Experts of a small language model.
Size: 11 layers, width 256, 57.2M parameters.
Below are experts of layer 7 (counted from 0) of a mixture-of-experts language model. Rows are named router (the router's row for the expert), gate (a neuron's input weights, with its number), up (a neuron's input weights, with its number), down (a neuron's output weights, with its number) and show model dimensions 0-255. Each number is 128 + 32 x the weight over its row's rms, rounded and kept within 0 to 255. Numbers have three digits each.
After each expert's rows: a language model's description of what the expert responds to; "comes after" lists some tokens at least twice as common just before its tokens as in all text. This comes from a sample of Wikipedia text that the model never trained on. Tokens count by the router's weight.

# expert 54
router:108138083083131146132206104088125130083134156092143180125149156080167105148121144094156101151162165106103142128054123151107150132103156117101100071057078132102142101104158069107122127123121224106167110084188162118113096125110090131111121144133091124116110164168089130151158154088170111115088095113127150118078171100125046142191100115085154098149106092124133153157084118151157106178147183143136102148174117131123109116111131191138139081155156148109155131083115110183099091166152057127185141162157154079065116084127064105165118181188148118104128187149130149143108142130179085086117189103060149143145137145072106117160103128110129129172148181103113188073142122170141090169133131141097169097138169163174136100124098154152154145103175094158162071127133146154133147134109179
gate1:127135073117138118140192123127133141080117151137126150131109084102059127083164134093181121067166157064104127125177128097111128157074111078124115084058110169094157093090130157089146194140141198119121098123108141105141099089158171131132068107152106155166145140101175149117107102171094155098080105172143167167173066052143072080066107143179175105137128111106110144147171109161185171150134147089104104085152120186172106099069105134157115136129118128145092159105160133157104116142127181174180126144148145150138091099122168105120136139131101157092145112100185095138131108116162084168107114158136122185105123123150168136165105207132129105175191132140140124111108128136085126175119146129115141192159110162133164111136152099166102230105161094095090177107124162080126141193163142
up1:149170129095145106118167097166118102103139141133129124117108140116128156099159116105102142135148080094106135069146150143131162128077158098111155078138131104106142163065085155126108144120124140124144106157115132133142141125186126137180122101133179132176100148099170113150138110150132114091115114145170175123133166148131086079121195167127110099124106064082050211136167154081104159202116174106106091147197183160091067136146111119191118122149137139133176133104141176157126176129089139099123125115126164128119142140096165086121102146148111170117057119155144185111152123172068123116126149235088204151133110120064174131162135129174131113129192127163107110111109135168091068188125107118071116089143150216129156124123121136130190153086191155094095114057098111087167103159172135
down1:135175125151192126081185155143132134114111122135074061116120135077143128139140139111057098105131123107122119088178128116164135118097140141138106124117143051132171150141097087079119155136154134151059162129143081102109132166152124127126145105079135154113122118149131078170149164152172187087172126167124182118178124165123123114090157130213137165189096176122158147082087156135088162161168145113187162110177138153140119117112145159089108143156102167145192131082156076150179178078177148159116122157129141092125205110114111151115096128168113118176106160116139109060058164189188143103146122104109139118129135174136145074107155118122122076086135133131102188068149066119128173113094092129124200170095129163142102101142101122061097130120123150130110048090074134098089156127127155
Description: Adjectives and noun modifiers after an article, before a noun, such as local, public, popular, political, online.
comes after: "a ", "the ", "-", "and ", "an ", "The "

# expert 6
router:127163118058140144084219122110150130140125131115066104200100155089091116108165188063130107133102128066088123158066149108142133139154136151124159121115060105092120031159150137142132138121103161077102087118151164147141125171081157168102068136158069170154105146166143107154154163117158164117090172146097172125145106190116087193148054062175155157146102110097179093133147079153123093126106168140058109120121163111142158106108091136093115113139117134141086120130152081104109075095057105134115113143147103108058119118104089147100118159199148164127120151128069099154110104168135053115154134059096155083145095104102135148177145115090148109176154135088087198095183131134103105152147114118113110109114108181122124125140131127148119171143164160126132089096162137138146143142116123
gate3:116189148141058094143105149136087114131091152091157092125162151118095086112160142127083125102087127062147155058182147072117082138191140151133095108189135139173179111131138075101106130093143105104122138167105108136163141094169191119135165114081172158098195105126105121144132196151098112042158193118117147112032151134130127123118137124137088162189144146081120132157177151093129132132061206092135154205127090153088139163124139123128152160163128101134170109077083142119164132115135165152146145058096108152160109168115107163192146065150108119129113140086112116090166160166148088144099108097146130158059134150101143085120165106083088137176123153099133099131153058136173148160105060123078098076093135154108094112127128136135131174124133114159124108091161130150150111119129119
up3:108095168131207162093127121128144119093158105139080123147146140141164149044103075123131071191125094147120140194132097131144131105077108154092100137125104114192081093144101111139110117123121125133105174071155104088135092192129040096137185179122126093175116105161137152087146049132115176155104067135071121114183083122117156131108169139172184180066093095124152177160101105144165128108171130154121125090109104093136132129103155164160160121086143154106086134180139070147095131059131093157098123141145169126072148091176142143126136169055127110050128131096159082162140115067142166115142192123133170132139108117138166083153123129130158150112174121096181139163113166095136130155161145094098155111082088105168140088135105071127153110167144150150153168175155136119095115159118136
down3:142130159149119128067148143127122145126117107131138125191193174123128123112119198109070106195130203122098136159145110152167108162108123158151133136091113075160096116170147130130132080089120133123095175114114149180105142158099070111170158131119108129199149109111140099130109172137130161127124124119162169112137065169178164156154152128150176160072115106118066057116078130143124084107119150183125133174130065121161071144112120138135134151153150131140130172069165136089120098142115159149115132123120060188142094168113130145100190132094105120070134140130130114114142163172132119104138148083122095083100168156160109133096106072136160080115093140129206073101114066091147027115151128132120113138099143103072174168188130043134083085153148113169069108129203116119114079167115136
Description: Separators inside tables, statistics rows and infobox lists, such as pipes between cells, semicolons in results lines, and line-initial dashes.
comes after: "\n", " ", ") ", "0 ", "\n  ", "1 "

# expert 25
router:168125139036146119133121090100143164072154115086121104167162190140168066090193125126089105118162120057123116174132140108128137112151165115094140087132078109098143040149081118127106148154152153067185067120114160138171145123143129089105138154216116113120133174163137152145121144107098166122140118065137194123083127159122138146149128099150126144173121067135168120125121154100136138088129146163088140155132120161173140124115113190173118121127108134118138127075145110098123100171042123131132114091060124112117146089159106113119123100134104071110161130072109105109094157096188130068151135046078138123148088126116167132089119169079099131119181109164129132081156119129136114145194120148112134152141082241125049134153095177160103160115150114104095113085147139163175144102145109
gate0:183151143163175145191128091131144064153122144130166084101112173115155086082098119089179151166163125108077114141129120097150125143146100114150136102170083132179124149132140118170094121112121094126156135169156117157135104100079129170105133144081096170148098142090198104169171074140155087040150136116118097116116089082151086071174101103146162177140121151081148112123139196148170108142115105114118110105085153145114120111119095065174083182151124122086159113147088100150159135076077126196135096104125118189082062096134205099121137176097121141135120092137096103087163134086126138107126163098104142104136152092146139141104137156147162157117113163177112115098184173138101138110092164139144151106129082149179128051153086106164223120170091150106108096112111100151149170123190197
up0:137129190130101132115104137131151161139103154196113158097140112169147166125108112136151096133114120125197095077081071148112118143089110161051112098156130158113104171116105131106099100167175151057150129081125147022100045130111121102091145130109130095076139117142110121098074148109079158160136116181131090176148142189174134136091161158110089132132132095118110148162143083131106149149133169167131158164174086186089114137122124185100153131074112094122125145077121163116118103110159150071140092147156155093161122147118059183117090140080157117122162131136156187109136119203120076098167114113119089143138185151116113111106136133142164164136191113138181156145126116104132179198194112098145131158105142132093132098030111129091075147124150141182151114093204133127141169102119090
down0:138118101142080116145155135132082104131139063121151081094177150226082105158127089128153108099094106091149124180107142113102170153146077108164162126094088144191095060120184126127153107111170127080127156161127111069190150115137088082198116134160169136077115103156181180064072100051132092131116066127131150118105076122162131133168103153147152144120122112108137123175089152169136106117171160137171180098149182126077114120058157109095116126119117114065186115133099136147108073107124082149149167126129129151127139140149076068078144101196181096081143118155088137138141130078133104171158116132109084037096102114133121159144152092167144155093094129127139103160201140151112106134113104147137122191075116124123140136086069141139136133135174166137121130138118128153105169134079138
Description: Coordinating and relative words such as and, or, but, who, which, and subject pronouns he, she, they, plus infobox labels like Born.
comes after: "- ", ", ", "and ", "well ", "but ", "He "

# expert 45
router:129158104104169167127164101126117067089140139144112161170122139077138131066178140108100106139133038120141162160116157149139096108089142105122136062116037120094132098118128124191138176115111221108157119114163100075158134105078139136115165135134075152131122137156107165150141174158156136114087120160098097122037161142153096134109091088088173166145146079098214096113147072144171093140157137157107163141124140086173114105120125125136096074129125163109097140127111162144133124101063106136116138131095181072117120124162062133105161174144086120142105166139090145128083069125185118160139113119064139149100148103146173109171114161092170127145170177113061165126136136132172066156133123151118085110134138131094060086211104108112087134112139142144134151100173113115163111192163093
gate1:123159136162196093128180156138146168098178123102168050130183147148134091130187083141191066140097108109149090081142092156102131136118133153142076121094150152119145171150194140124078102125101177119097119131168140175156200154159103115165117121120102154166117070148140135200120190098143102096159148081105135063148095106103084156167182124153096113129140146156161085085161146167113181065062114104091145153137117053149148121138064170120148119133123188131142151127135132096109082135142156145054146129122161122082118153155119106116154164121176106147160158148141121130136148085185117142124098096108163094145145162085151178154086127137085187077043148153092126101133173130134102116089126095103133138097092110107128152112195138091082163150112138186165132121144106064093105115113103
up1:144161156146112159131124127151086156118129091103124116134171160134149139098162057100158163095117088142105110139082124170126104141117102135130106133142131058150145113104098078103125127121145093105152110184076101114173109181137154092106122070132097114119226135107152158127144095080096146127131141180128100123111118119109043059122105102165180105122055150195109174119103104157114157100068093165183128123114073088199129119145121065160090138141131162105153124113123164122133113135130156161158186141175158084124174123132129104103159087178124097125077157100151184182170161183134141114157128065136137147202115078146074164149162135138207158152149128105082052142114134105121115090160132109111053089140076200130105175126123149106172105109184129140156166152130097092132153169132118
down1:137164126123122072113128128135081108118154039145156142115146121154125120154146096119127136107129138101162056073184124118118104092160158106135122099047155074173134061083102158188175114080096147099169119164113125163160101129184142056147158111183115104166106098100186176180157124140131079167090185145114143117188101131090150142091148074110125100053120167136088128158198119109164132108142155135139111111092155074120090182132149119136230126159107137149166091105120128171181140161112113084086146123208135163124102101181108090180106094113113121169176178114138142090117157127088074156124122108090188094149134118157149129143130102121127139095096129105109139180142116112096072109115120158132157149127110064136137144102110165101109159164065159140075107119123090113117119113061121
Description: Pipe separators between cells in sports results, election and statistics tables, plus list separators such as semicolons, dashes, colons.
comes after: " ", "\n", ") ", "0 ", "1 ", "3 "

# expert 17
router:147135134072104162108140094127125139127120139089091132172133160085176107068139155123083081152159093086104186193101129117119151102162180147080159101109075117076112099101112088103172079129110199057093120068156139158131122095110113124137122149190134182146136188117091156145134124106168154148121118100150150157107135116088076167135085082155164139179116125125166107151148137131144148102113174167111141120147130137124183093105174202105091131136098168154138137069147139133117105139052101141169110073140176095097166113145113124121148091159152116171114118154067092096112122109114067068136155101100124141157078093067135074127093115109098134132224134122174145107180060147136096121145123136099175142089117176114066148150109136109132146100134200124096097102214105108162140123159182
gate1:125172138101149106158142146087129146077072112108087125158102153160148170112135126152158152132139135122186162079126136141118092102135141107140083042106166084105179168074169093156145161056114129072193154152131151122073137119152081130148108100042131128100131127101177096062144183157124134114188138194157120069144165080163133072122127122152124120117109139082141081091156105118127103135127109179063182171124171146084165093109163085139132103129136127090130143136167182050184122116106136182109154090057126132079198150067156138109134107117135100126130142155122128140103134095071160159158147065131073126113119112154158137145120167106135185115156151117105124158147126078074126117171071112168093100116101172115133151104150217136093102099150110092172118132135158128133137161144168
up1:126078109112133141111147121135141101132156136160096172098163132064118099125146141131113153102140152076097144169120150168141158078172137125178142116189071162174102054129167177107120139157126147154144095142151158127153135116107100142179128167148119073136127142122157144148092084100161102124141136109119125122108057099174128160136117159056123105116135144174066112163081096137157182148120075056149076105099098206191139170156157135155127152108137117147112097076163081193128122115127132081137150159165069099183136096192131122125168223185114104080104174141112095082095098089112144117167169137139150113133081093110143088108145115180136085063128092099129071113149105132104119188099144145129151127177114092120180079128158099139090133130070166141129157134070101105076158082150071
down1:148179132179117106095191163101144081145182109146125116175138159117091111112148090124179110083093155061166149186136131131110151063159117089123152168093103093091126115071072174126111131167165154145197073081133098140134106134168078132108074077082092123107142074103102158151177146166071184125095177076161114149098150135197120127197140120102133122163130163099125139143118123152139154092111154092097139149130150084145100108085136079125157135156099117159155128124148128137115103095135142178117130146137142142112082127086122153089137109135107064151139119084167106137086124192045124137073130160084101111117118110180139139116201091107144115094102159091131168163162089220114134147106137150118155118164155172077166088096156086164102079094106156164130096119181142084149103164102178
Description: Commas, and, hyphens and table pipes that separate items in lists and enumerations, plus including, especially, particularly.
comes after: "\n", "such ", "s", "\n  ", "well ", "District"

# expert 14
router:155163085067057105150128094124158103072133157100146111185102156118178093124139142097084088170189117095080098138120130116134092136120169107125125080137171140063144150206105157134120136161188141108140084119175171194093146159104151129118106186150085075107124143134140176157132159085090158138098087058093129129088155148129099113172142099112114130159133088157133147118137114118133140113117147129097108154179153113132122095112099153146097098145129138097104145065097145120121110111089081091144141126087116107109074133113099118138114151146101084079129112102084142171041141130150143075113133117095172121147121075143116128097087171151121117124155230163158156101117157141154152172174132091119105074106087174146019082165160149183079139120154153155214071072144136163151145131143116
gate2:111197146171116140151123145107155113135145139112148134095114084135154021115176170126137042070132085163151096126219151103143088148154140160104102159094118112131147078227120098190150141152113169154084083078056053101191183176159117138088114152167140185152129141185111096118157171151069161089088126124162137114137094128104163156128162124164092114126147102113106087101164102116155133161133126170123145158088079080082132181084115162107148137141121101164142120060121115068125108156135135146121095066165128169127122107152100113102182138091106099114130150143101095115149160097133100152110110132142134117120111078137102105074160123150144069135115107108132140140103108159162041085147123174129120095115087148138080122097093143162173135189116158121102137141164144153154168155118173
up2:161097138075082105077125101103116122157191103146185077158091174105105165083084116123091173108113121141187172123143153188114167137120102091123136057119177115164124150138112150144116153129137111140164178081120198094063104098126100149153094160148098081169078131117114140139081086115150151120140147117128199151114128182195113172144132105132130111193145169141103069141090080089123145155103171112123087102122131103167096106134093132145084170110096140127154141148093103120142172126144149108126114124112131054045166125138176053153109212113109139155201158163245107101112160146124140067118096151136098103108136155142116078134105135097106129140104178148085129124157088141116195106094117068150141186133176142160118144155113148150129075098137121115136122158152164164117150131105138
down2:175154097123117126092134146144113154131130102145210103104157145028086172114120147132083161091151146090090195130131131084138121100143135159054175143147151109117114144098087121101140075127134151140183112150150113150119119087122115154180137055140136127102174127133134107094181087077133088081127097115110195120065161136125120155107119146137152128158122127164132073213106115163109077142140097087160133081147131109156119118109135101125127091086113130111229142116181170129120110096188138098098105103113152078156148099087128141191143092125138107097111141133135072123136114067179189091082134129099157150022083101097107134166091163092165145145111135182110049102125132127105149094115137148131157152119182143137203136162150111098154115103179101104104178135158141168127104138149189
Description: Pronouns and relative words opening a clause before a verb, such as it, he, they, who, mostly after "that" or a period.
comes after: ". ", ", ", "the ", "The ", "that ", "where "

# expert 58
router:144146054097080128156147125135133092081127133116128155173118198112183091120114146147137091170159114145117141178129134140110104125149147121152150110137112115076131125138144118114131170095167164096179126096203168133116124176074113157118056166140081070126131075136101161146151143129108159142070079118116144107110151108096085107178079115081116144169103112117142117176105167067127154111132147181069143100153140115109156095132170171120127077131195199112164213091116155187052107132105087096145163099138146093088090145118130103138121195199150105080125140147079124111112142111126112094127192139035132116124149086107112147122079163168132126177144174118154171108114139147127146142129119102124135067126117176120057058148120136170130173149152118143184085108179178176126163158116127
gate1:149169118102116116106195131141108072096131125195084137149152124142098125106170101166088139146101167106166136209131104096142096164109087180164177125140165080128168118096158105087172164129121173174092104120142155129165130144131130128182155150119129103116146167125105113150130166137131086161152177107145117115132154082100138143122144165088122119144127176097114092093074062142117098132130062116070071151122096110125106162141208135103171051153093135198109177104128110115132165120176177097126145155134162070099142129100032136078102130187168125131144149175133101145143126162199150081065115096142054125159091153115104157244140116129145125125094135157124113108140124149147205066119171142155086138097130146135117150159132133144155087124113156148139114143159153135086154155057142
up1:152109176122122072091141098171126175128057144133125061157087109137102146181127165132151159145144153142155087108114105178145134138118161165159080111176157144201125167118163096161122118155111138147133160049182118125088136098142093135089201131122152089105108122140187125133142106206137120140078073133105142166158157159101160127104146117132080166075139040199099103152141135052133161111173180168101155181070145119179154119154116175154120142136128169120171092144120124128136120100096149179146089097144133134122134125110106203086158162161149151102191119165122117144097078076150134144102167082153117119110096128143174065160126178089133088197141092103144150139190088136112157116070142048091120141140143110117137170115133111144139182179092100129144142134115093095145124138177127
down1:146103155063174131109143117122113131131126141137107078142118155174151134089140096162120135135127141122197144133097135122088111117168058165106071147174117110107132134142150109137137116173179098143098100137114133112108153121166154168089125112102145201110150121145162206149097128127028076098127109127113140162129105149087121121101173079102043145105162112091170124125160074178098123095176067141092161178087067101159105155128080134182125133171083127142100123184188149118117168153127137094089125123094148140130112085072137161123095162176095096065093111172145073097164129123152085173131185161139099159105144144083139114155110202121133092176108092166103096154153127161209123156120165121118122110092139064116111104078094144192149157102113147122131147094173124123125193143057157
Description: Plural or head nouns ending a noun phrase, often before of, like stories, works, series, species, song, members.
comes after: "the ", "a ", "The ", "his ", "s ", "an "

# expert 56
router:113141089057126194125163120088135141046102195046119134098125165088145078150124152095152142112142123106111152145066175122124135156157155106124171096115066128083178108135161096123163136067143186119168108108185176124087133150107098146112132110105101134114100135164102144138178135147168105155101110111128127101083133163140115113220067122081094100190107113137163128175098167095144103150121214161130149089168121120116117130094166166128136117137142145096145144116114094167134084109080057132163153120141166078091143093132046097135182195172140085148102155125109153098144126127175133066149125104068198107138104124090146154180089108107127107157129210116160162115120156159121077159100144179094158124128134179192123119129109170164141147084136102134137080108154132139118119158144132
gate1:089126175132107121144145049138110119165134170123064142134149103131141094206162087137142168130107129149111098146085125193135154116134134110119055118131123097166107112167158110174129100145124148156138117102216149051116146129153157185151135108192105108134130186141068095127152093065184113095121161095131136103175159112109073150172075140124068175103128118120097151140173113108145118061147175114135162167143142067102119154158074133119115102130092158155100134078091096173120162135127096164101150114130133160147157050098134117114125133146170137138171132142110125152082126119131134177180181114149096225095216129072097140112122125120165149119157118149122145104141171168088175146159116114110161057153161059090117143136133163132113164149174098148116085064139140180188119129146125
up1:177105115114119203167188157219172155075134137111170091164097129103141088086130158095158152175094071127154132079148130099157103113108126179103134163164099158122147165155104109119140170094064126101108146153071157168101112123113134105136149219117139133174120169181083147144150131134102148127100165133184137106112149092103119113152119127070153045146094129147141122195082099099087169108125110159090109145120166164135121106158109162099112154116173137100099149090129166121112133149128132099062114134164091088161099115136082093128118113155061111149179163148136179150181150155112119106128096057162152113109169057110072059097132113165143136131113128131151176110156138058138173162112161105152114169165113159114192163166112145107160088102185123114146116062176113119101119164174117
down1:123178058102162129134112141147152093108092151079156106098072137122084083103117073155151118138100095124109114116111137179063090145138193104086092193118109149134116161117188139123165149051076159146130155056068128054104096062106110114129103121142159126100127165193080168156096115106117112076092113142124188081166092095123152097107135126122116171144147156131093145114148086134040108118112141117126073127105169154099104158122137173113146121110173149116105145081121112125101182106197088133117072155101192136138067128126105144153107139188168133099151161111145200121126152141151102057164091114136113155138133056158078142072106080135112128135132137154126149137123178122183105109084163128121132120149153142172138135078133071119145145134097103131070143045133146113137169176121145
Description: Nouns and quantifiers in expository and scientific text, such as all, these, those, protein, cells, music, aircraft.
comes after: "of ", "the ", "-", "and ", "for ", "The "

# expert 20
router:127206101132173113146135169133091081126175182143116123127124145140202139095152172124121134141172058165114145173139127096104141139125157128164168091082141108046107085103132112110151147129156151097145133097152192177128149169109121177119141151165063100072106140103118148151182157119122149119146128119141118179105153090098085141171137032120083136169080062117139144119066135115093100111112162141062096092163087084127111130109131155180136076181184153098152183078140097085100112144136089113094132103106096089135052111144070138100197128171141086105120189099108181103126082172138138120159165083109122102127116106149145171100092193118165119142141157112122178097111132159090156184172108147098148121090089165138066092119184119162088141115122133087152109139140107149128163124137138
gate2:161163119127177136112169079120179120174207199101161114109114131115116174127182136123138086107141097099135150142165178135154194146117169082145146139176124132063134056168075156084099130142111129144166155143078113160119091100141095146147129160171076119142112147160169107082130100129141119085140180085162111109150118146203107121101148071162153104109146080071086099145099105162104119111136159136013138146090059122113134139142106124125217132146106109084169168084109073132097070165147142130057108080109092088131097088152117112117073142114153144115119097117176162126125117126127125086075117107180120141114100116109115124162152081091164099177132121084118126090186072165103075189142119100139193143104174142147148142163142148145078131145143111129094108107142144114093149075133130
up2:119135127144150123107073152203104083127152135100120132181130156119176124109110141135144097094123143134229104137179151126151098132071118090104106049091129099083111122156149093040090133104109108124092105137134094128183159103183135110108073083100096101116107106038168162117102118119157132176073078088093165071145150129151123100122189177105213155071176164099146134129097124177097088107180090096098089049095135128145157114138179114178075152133090105162107151138187134134136135158118102117190166144115115098118107152088188136149147086139115105133166135120096118124123184184142134135130094160139200161127127133132133116069133164100108118121109110139085150128103109153164145126101112115156138103121114080123152099121148161129178115147147127120069211145118159122117071172156086
down2:119123119161170119147144075132146088120143124166132153127143110108107105100136110067156136082113100158174185120164136161153089144134106108131076122195133087164169142107164148136123194132142146153150148149149084180121137103098112124117094099146117152139096133211130063000093147116107138159123139144110097084085141159152145148115107181071138134130165107114076143104099067123102081121167148133163123148155098169107138044083159104154134121092125130157139116167150142099147120132118181162145159094104105127090118114130192106100152153114102114085150086143127138186057115112161115090106153128175102121151176076145096135090057064193097100158137078116129120122132144079168169145162173121043096104128101108113159139143099202124145146134175201159180146105110143128112155135150072
Description: Words in headings, table columns and infobox fields, such as Club (career), age, Votes, Apps, Population, plus list line breaks.
comes after: "| ", "/ ", "== ", "==", "a ", "first "

# expert 47
router:169167055099164174130218099117159115127124151068132123111145176105103089090103119098173115113134137092112171118067156162128106114092130126082169133111113098062129110094142120130176158112123212056188109110121103150138098164154145143106123140157078094134123084169157138164162141096098125130021144127126150134110134148100132124142067113127172100112145055150166071181113154099139116191150150136047091132168123174181127119124100173138112106151172117133094156097145101153057103119051126164141122152113131118131089107172099093126117137167104075081151188159112161115130126106123105119112140105137156163164099109063124106126097121136076165174143190171141161093181103145185075148130135098114159164118127160159116121135095170171150155084162156124167081123153137104131147164156161
gate0:149164143144104136112143101140088087135114177155118101141134134129141131133127119118155155152124150135057082136132165102156128086092156152160109136147155112122133147149110119158175127136181133099086098090120141125108176112125160120103188066154172059076172152157046123067131086088143068074081088149142122109190135145171111110124093093177152097126062143099106105143145176114091097165136188107104117115037205177079152172106063183158085118123136071170106152059104139153093128162174182121102039126104116136122155107132105142079092107157108124125125106159075133141114114111083120194141144090140106157195119092102093123130127167115066136118112097168099122114112116085168088147162137124180090096178141108133121070102089060119108151122150158164133154145135144122173104158129154
up0:105077115097155117116129141115144108125123081153123138131088195165117137101164090175110077144130183162175197156157092136142076088144098087135054171130151120137087123087157144106131084150136103185145099141134144111117137109076139121143076161077090141148163150150206191098146148069139182157171115140083164129108117151126086149141142178093093119106098174133129131111155157174146117119167072170113161148083138153138111103125160160107169073095136140094110074149162161077101133090087135167183143123110155134179100117169098123163071139143174165150212111126117090163113130115092090123041118155117178101120085131161103104151153164200096145136161076101149145100151211132113156178110105139181140148091175115078063158150109146126106177150086118129125135140142079102082133141131132
down0:092136086121131072164124132109125129080149110120176230101167126104147143134143122193083161164166141138087138147173098147126125174218076155172167111102090115159164129121099144141150114098106112156162136088183109070154109157068171108110110145060169102136137162111134127146146098072126127117123123103147143088148100117111134136078116126121128068104115071152150122150129072122133175062140128146130136196147146115154122163164098150163189063112174096115078145115188113142150132175147157115140180121109181128148170127102145136181132164185139100158110149161138055160124118127117108088079165132148128117101119158105043105082149146156074142133092150181069137074162123171139087135128081128227127111169102120084159079147082119128149117131146183133130133111139145111121142057127161
Description: Prefixes and first pieces of technical or institutional words, such as dis, trans, di in dioxide, neutr, Public, Air, National.
comes after: "the ", "a ", "and ", "The ", "-", "; "

# expert 11
router:118135139085104154130131044106107105118128122118114196115156124093126088116126133081102136103173120137102164149118134118125120116144126121115128130148144077075105150099190104164203123137085163076097165008144137110146134133146159196118113136146064150110150142110099125139136154171096088142140136143097097108095107124070129199137072126178108097145121167133170112128149190136149079128065144140067149205155164130119164096047163155158128098159096157137113119081139138152062132094103069108121108093091154123136168128120096162112124193148158076140130208112077135120089147117174056082096150097068157106187086134106075130159128134103102179118189140158146182084143160142140129134135156155079108123134092136121085100182120143130103109100134182106115066120115124132100138101162102
gate2:123132157122078106178103150077108099202155158117154181101104153179173182137120163121075137134090102108128094122080137092106172128160100120123139148111168124126167142099085123119090143087219105174116206107180165101097118112106116120074139133113148092167204126089156104100102141070108077125080101111162163087100144127080136152118130168125162110147142128114126104137082092135138106106114148103133092151079161124136057118100112085136123194138153140124141183149071168072144134135094148092135177127182140130075150079133068163178116128132168126164127099079183140159154191112118130132144093143095085101158155157081145159089132088125096082149189123090153173158139118080129137121158093137145099121163203159108143167106166141074118133065137098095129135088141160207131121178110164
up2:095190142135122121115112064173126121156100107099167145061090133117113138128116189121196177071139104071145150126107128100156143047095139114121042130169163174087097104078147113137151191148170146163181164032039123082159136152130174132146129117156158167128117147151129165089142150121148154147150143156078124162134142118104087108139118103097179091147157112140137143141082095103151064134140143116132103139121127062168129162107094147142096150087103138106167109121219112090111150078108130153121134100123140146111130144145181092101146138153170203184111142127125129120115172123136135175148130115107076141133143132156160142117216173147179104190138128191119179158111104156129126165111119168103132118135126164106142118144108141073065125183129112145137107200059154174135091138155158
down2:120134124154156155146052129085147076173122167159162127130158121146177159216172122179072117159116145126185123096129117137170101082129071106099131165076151107162160144137191121135160077114126145133130129177149161174183152126184156074162064169114104053111154119124122114063086154151115137152141132151125150097082115121103154105184117104124192132114044149129151125102143154123140090116116136120060097050141119136072097141096139118104151138126160113101134160115113109112168125081080164083115095176120170102146138126179126128142103125109143138199133090157117146084115126115196080135145139128143146105140149105110083111116089119178113081160127113129116121103166142131059125119082102163120163156146115147106081102058134132094089180215142128110138089102074186215135133142098101
Description: Function words in running prose, including as, is, was, be, became, than, more, not, such, often just before a noun phrase.
comes after: ", ", "is ", "it ", "as ", "was ", "It "

# expert 55
router:162176142092173154139138142077162060086139158072091172114155159145157109105140163102176111113162128147164154142040125144128123113124162087144192088079101146111084097076086117135160104179147208081153090140188091094127100136130172111113153120138096106156103102161125120175177189098136133115076110146182106146118149123113103154123127067086104131142117049133145173138093150146175110181129144165134144138165082132145170142088122177162117078167159144091087139106114089161107077125066127156174146112171110094112124119111079089134123130155182110112109181182086173179098120121132156150124184079099103110130117129097155081133126171124176122180152164125093180040180114157150107130173077152131141117120121170166102093131141123145141092099127158121172075145132083130154173126133160
gate1:194152102147170151135143132125084104139149165085125138091160104172162083071121129153091126143122144100151164099146115090120079102135221148106157077084119131110163140138129125111157122107137118078102131114106057103177188182157151145175154093164087100115152110100132141161146143118090142029073097159102092145087175067105110141089170127131110140130141094089129104128124090161160050121137190148117138119104076059109094120132104147108164096095128121108116146122099121152190134182155167136072114140047165169131112090096119184123186133118055085129113087130133172125167083122150119146150075071143129109157192157154096148126153114112133160186154124118099121089153127134126138111148136125212114109142167092100119217124102157119147118147158147134098092184135170189105154105117103
up1:159176223122126127147143150167096100074129121091102142120090134157174102093105170171102140137157104129085131139112127151128088119118180127115138098168145195119144133128174138151144142097113120086101134128109078084125130103190157150158093120175083081119158153100098156100143140130101098074095108153128119176112154131127129136078157135186068087119114151122126113144138129110189083130162145096131141138123098053113082130129137105129149116148129151100101166141110205142185166132157136109150171086057162174171128103135067173138190128089033103129160088137133196109194145145110144090146092111146076117130126123207163092085113137064157115179125113051115129124131149142129089146084130120152094127120209088144110130141142135078174063116170113175109092172120144206153119089139114
down1:065139169162141139115092142153105155132145165128129107141141161168088099124114132160143165154095084174134156128115122120112166149163124154097121162181153109096144129155148148129173110172115073177102113095119138152082112105072112101172084078159150092110144164122127122133154075149099156106146093099147141109150109092121140130106167113105107130136131140192124081113136060122122091116187107112120120108159086133117107168164102108146131147064088122126112150160140098110136129074178227086153135135102132108111109186133125089214079152092120157037129117135126149098128158165152170169120154058127090130126161105174097140184137119156121175134124185133095144093114158106163123144130188091162100147195169120147124225047220176150117128096123091097084185174103158101100085158116077
Description: Job titles and field adjectives describing people, such as political, football, director, coach, missionary, keyboardist, often in biographies and occupation lists.
comes after: "a ", "and ", "the ", "American ", "his ", "s "